Weights of a small mixture-of-experts language model, trained from scratch on English Wikipedia: vocabulary 8192.
Below are experts of layer 3 (counted from 0) of a mixture-of-experts language model. Rows are named router (the router's row for the expert) and show model dimensions 0-127. Each number is 128 + 32 x the weight over its row's rms, rounded and kept within 0 to 255.
Before each expert's rows: "comes before" lists some tokens at least twice as common just after its tokens as in all text. This comes from a sample of Wikipedia text that the model never trained on. Tokens count by the router's weight.

# expert 22
comes before: " ", " \"", "==", "|", " •", " Born"
router [108 175 112  89 153 105  85 133 118 151  81 183 119 171 162 132 113 113 134  82 106  97 146 108 101 130 185 105  92  86 168  89  86 121 148 173 167  85 104 146 101  93  54 178 147 109 102 115 151  88 141 114 143 140  94  96 118 154  84 103 170  70 106 171  72 115  55  95 132 103 168 168  82 148 113 132 117 141 197 111 111  91 121 148 142 131 169 104 120  49 142  95 153 143 109 162 151 173 127  72 137 118 149 115 118 114 123 145 167 125 133 142 125 134 155 194 121 172 123 113  70 111 105 100 150  84  75 159]

# expert 8
comes before: " the", " a", " and", " which", " his", " he"
router [ 92 189 118 112 135 121 134  75 116 111 128 112 153 159 139 175 136  87 116 124 127  89 145 142 120  67 123  84  97  79 127  94  63 144 142 184 141  96  67  83 163 108 122 127 171 143 102  86 141 141 138 167 121 134 103  93 101 101 116  83 170  73  79 138 134 129 107  59 153  84 150 127  74 158 152 126 135 122 148 152 163 176 152 107 197 117 187  85 127  43 119  92 166 136 119 159 105 108 103 118  74 118  91 133 146  96 136 120 129 111 165  96 134 150 150 215  94 126 143 169 125 197 129 141 156 133 124 163]

# expert 16
comes before: " the", " a", " his", " an", " her", " their"
router [ 50 158 135 124 169 126 138 115 130 142 139 152 167 165 169 122 127  83 116 137 137  91 147 139  65  88 107  80 106  71 101 104 101 164 122 184 158  70  78 125 176 100 110 140 179 134 126  88 194 147 163 158  82 142 114 120 109 102  93  89 159  86  85 145 116 152 121  67 179 111 155 121 115 135 154 175 115 155 191 107 127 162 195  98 173 132 149  95 146  81 123 150 190 138 139 184 118 122  81 139 101 106 111 164 126 101 118 154 170 128  78  67 117 146 178 165 101 135 127 170 121 161 113 121 145 148 110 140]

# expert 4
comes before: " to", " in", " of", ",", " by", "."
router [ 90 179  82 124 192 101  46  89 171 173 152 122 196 182 169 113 129 143  96 152 128 147 183 118  57 136 148 113 153 101 131 142  80 141 145 137 181  89 109 142 166 122  75 136 150 124 139 167 152 118 126 155  84 114 113 196 137 115  76 112 133 122 101 123 110  88 145 110 112 159 128 125 130 129 134 157 142 150 194 143 133  93 213  52 125  76 127 148 133  94 151 140 122  93 159 140 146 142  84 114 121 112 143 165  86  92 159 122 119 127  92 103 124 125 171 195 106 153 133 137  92 171 142  97 177 133  82 146]

# expert 13
comes before: " ", "\n", " —", " \"", " +", " −"
router [114 135 141 112 151 112 124  91 135 173 127 153 130 154 163 151 144 145 121 154  64 103 154 147  67 125 176 102 126  79 126 143  79 182 154 180 190  47 159 117 137  68  93 147 158 141  80 143 152 106 127 180 190 125 132 121 177 157 105 116 150  96 118 127 131 144  95  51 127  95 148  83 106 215 149 113 116 156 135 150 172  71 118  88 122 182 157 125 151 140 170  78 119  91 106 148 101 147 105 126 144 133  56 144 132 122 130 102 127  90 145 145  86 167 127 128  56 178 118 138 124 167 120 122 135 147  84 146]

# expert 19
comes before: "0", "9", "8", " |", "7", "6"
router [116 207  39 121 139 142  89  79 172 146 136 125 136 139 175 132 115 109  67 103 153 140 132 146 143  82 135 110 159 113 112 117 108 138 115 111 111 123 147  35 118  49 120  89 175 120 103 147 153 131 121 160 164 152 137 122 144 152  83 129 138  84 131 117 131  97  86  99 143 187 103 128  81 172 130 120 177 174 153 132 151 113 207 111 123 160 196  97 147 131 162  77 139  95 165 179  96 161 101 105 123 119 135 127 126  74 145 122 121  82 139  96  98 133 194 144 101 151  86 107 109 120  97 123 160 147  57 136]

# expert 3
comes before: " |", "0", "8", "7", "6", "1"
router [147 188 123 115 127 114 131 120 131 156 126 131 121 151 150 146 110 123  74 149 144 151 140 144 122  92 184 104 146  45 112 113 119 126 178 112 152 112 135 124 160  97  95 139 172  98  99  79 140  78 169 128 163 154 133 119 142 101  75 102 122  65  83 118 102  79 132 108 135 163 102 109  86 241 146 114 171 146 104 133 114 103 159 100 108 135 148 133 160  99 217 114 135  79 182 162 129 103 116  75 149  66 119 162  96  59 154 165 118 102 100  89 130 126 159 163  93  88 100 129 100 130 137 162 161 106  68 108]

# expert 18
comes before: "0", "9", "8", "7", "5", "6"
router [116 128  80 107 129 136  83 117 164  79 139 128 136 143 181 148 111 126 134  77 162 145 134 126 155  67 162 105 169 153  76 132 137 140 124 132 115  78 122  47  93  37  99 138 176 102  97 144 177 141  95 129 162 118 114 147  61 148  54 116 105  63 140  87  89 163 100  79 159 165 134 138  86 151 119 114 138 140 217 108 189 119 129 133 106 165 180 104 108 127 147 124 186 114 168 131 122 124 127 104 133 111 115 125 117  79 126  94 159  63 145 116  91 131 135 122  93 143  90 101  98 122  70 140 115 144 100 159]

# expert 31
comes before: "0", "1", "2", "6", "7", "5"
router [129 173 116 112 133  90 141 111 132 158 151 160 131 186 144 122 189 144  67 122 149 147 101 125 163 120 188  95 144  80 124 187 138 149 187 113 139 104 103 140 130  94 102 154 154  57  84  80 155  96 120 146 149 188  78 137 139  89 124  81 169 133 117 108 156 114 156 115 171  93 109  64  80 160 155 153 200 133 129 146 118 152 127 137 119 164 134  85 184  86 211 156 133  90 168 180 144 166 119  96 141  96  84 119 110  95 170 184 143 153 125 141 137 134 148 169 118 120 104 122 150 152 125 154 175  93 101  86]

# expert 5
comes before: "s", " of", "ed", ",", "ing", "."
router [142 144 106 121 134  84 137 101 150 166 160 122 173 163 153 108 134  88  50 125  90 117 163 122  96 152 198 117 114 116 103 185  96 131 136 175 138 113  92  35 120 104  99 153 133 146 101 124 150 112  80 149 132 164 124 149  95 122 117 126 144 120 131 106 104 102 122 102 170 157 116 123 148 173 142 130 167 114 166 130  91  82 126 117 192  75 186 103 154 149 183 146 117  78 181 153 128 155  93  69 128  86 159 198 138 109 173  72 187 101 125 157  75 134 108 137 129 153 128 122 121 133  96 149 181  89 117 202]

# expert 0
comes before: " the", " be", " a", "N", " his", " have"
router [ 40 113  89  84 102  81 116  98 141 111 118 190 146 163 149  88  75 108  20 104 121 137 108 131  89 116  90 100 124 114 134 107  48 135 163 140 163 113 178 141 136  63 141 168 172 145 119  96 171 160  55 140  95 165 176 142 158 147 147 144 126  95  85 121 125 126  94 113 174 129 189 163 106 176 103 180 112 135 146 141 170 186 159 135 151 132 155 107 133 110 143 136 162 128 133 180 146 107 100  95  93  99  91 130 162 130 112 125 159 102 107 114  94 119 183 122 104 136 119 148 126 152 114 174 162 119 101 140]

# expert 15
comes before: " ", "\n", " the", " —", " −", " +"
router [110 137 164  54 160 127  95 103 142 154 100 163 101 155 146 119 163 100 164 135  36 111 127 189 102 143 155  94  89  98 134 153  87 160 126 196 165  68 115 122 135  90 107 105 174 147  81 103  95 111 159 192 133  96 170  82 139 163 122 119 176 134  83 116 161 121  96 101 163 160 131 100 134 178 121 103 107 155 144 124 110 146 149 131 117 177 131 117 124 177 145  93 157 104 128 161 107 134 119  98 153 111 104 163 136 109 155 182  90 132 129 104  73 175 131 172 113 143 118 190 119 183 103 145 174 134  57 185]

# expert 7
comes before: ",", " of", ".", "s", "'", " and"
router [108 170  67  91 149 132 149 139 192 146  66 146 147 137 168 100 153 105 127 152  96 118 143 117  67 103 151 107 130  93 130 128 125 203 120 116 118 105  98  57 126 126  66 136 132 129  65 123  94 101  89 128 167 183 164 137 155 103 113  95 209 129  46 139  97 136 164 131 151 173 115 146 118 177 135 152 192  91 156 119 125  98 129  96 165 122 168 117  92 111 150 116 128 117  99 140 118 142 108  42 129  99 103 147 110 137 194  91 121 119 120 151  75 162  92 152  84 174 104 124 117 132 132 169 170 135  84 144]

# expert 20
comes before: "|", "\n", "-", "==", "The", "==="
router [ 78 119 132 119 133  49  83 155  67 133 130  82 169 180 172 167 129 141 147  98 120 115 161 173 148 124 106 116 126 106 149 110 143  95 127 133 113  71 150 115 118  94 104 134 161  94 120 173  97 104 107 176  85 147 134 114  92 124  46  83  83 121 134  73 130 168 117 121 171  94 103 140 115 174 134 201 113 118 112 117 150 133 138 144 123 107 135 142 172  99 209  96 113 124 177 159  89 124  95  87  85  63 169 112 117 116 137 132 117 104 102 115  54 124 156 149 108 160 155 126  76 173 114 108 178 130  75  87]

# expert 14
comes before: " |", ":", ",", " of", " (", ";"
router [111 113 130 113 206  76 118  89 124 150 133 102 216 160 129  87 117 150  82 130  53 106  86 101 109  93 103 115  92 118  89 157 133 192 158 128 160 153 192 140 153 125 116 157 143 143  51 119 130 112  95 148 153 191 116 159 172 118 108 131 143 140  96 133  68 115 156 131 147 154 116 161 137 153 119 101 193 114 163 105 137 108 175  86 135 148 161  98  94 140 118  78 121  82 100 157  83 140 108 107 129  86 112 176  89 134 123 125 116  70  50 144 114 152 140 137  85 165  79 142 127 120 107 148 167 113  77 155]

# expert 29
comes before: " ", " and", " the", " he", " a", " which"
router [106 156 113 141 151  81  94 157 151 129 142 109 134 185 144 198 202 115 139 155 131 165 100 158  87 154 178 108 130  94 129 127  72 170 120 199 154 101 115  73 160 100 120 152 132 140 139 150 124 126 170 206 100 132 109 121 142 164 108 107 134  86  83 116  92 179  76  66 144 152 136 148  68 162 175 123 122  45 148 122 150 154 160 158 143 119 163 128 159 119 126 101 183 133  91 173 122 151 154  62 130 104 142 166  89 134 117 118 179 134 171 125  99 130 138 189  91 132  85 128 159  99 126 178 139 139 122 155]

# expert 26
comes before: ",", ".", " of", " and", " in", " ("
router [ 82 171 104  87 188  90 123  35 186 198 139 123 152 183 127 110 157 112 144 148 144 109 164 105  60 161 147  82 166 149 142 112  92 173 179 148 156 108 154 124 174 133 125 113 199 113  91 141 153 144 132 159 139 125 159 191 132 155  91 143 102  95 110  79 110 123 119 142  94 153 106 143 110  95  99  83 188 131 125 128 153  97 181 108 156 159 137 110 127 107 137 110 149 152 184 112 103 113 109 138  84 123 192 133  87 126 151 134 145  71 142 133  99 178 136 137  96 135 122 116  84 144 109  82 122 133  56 169]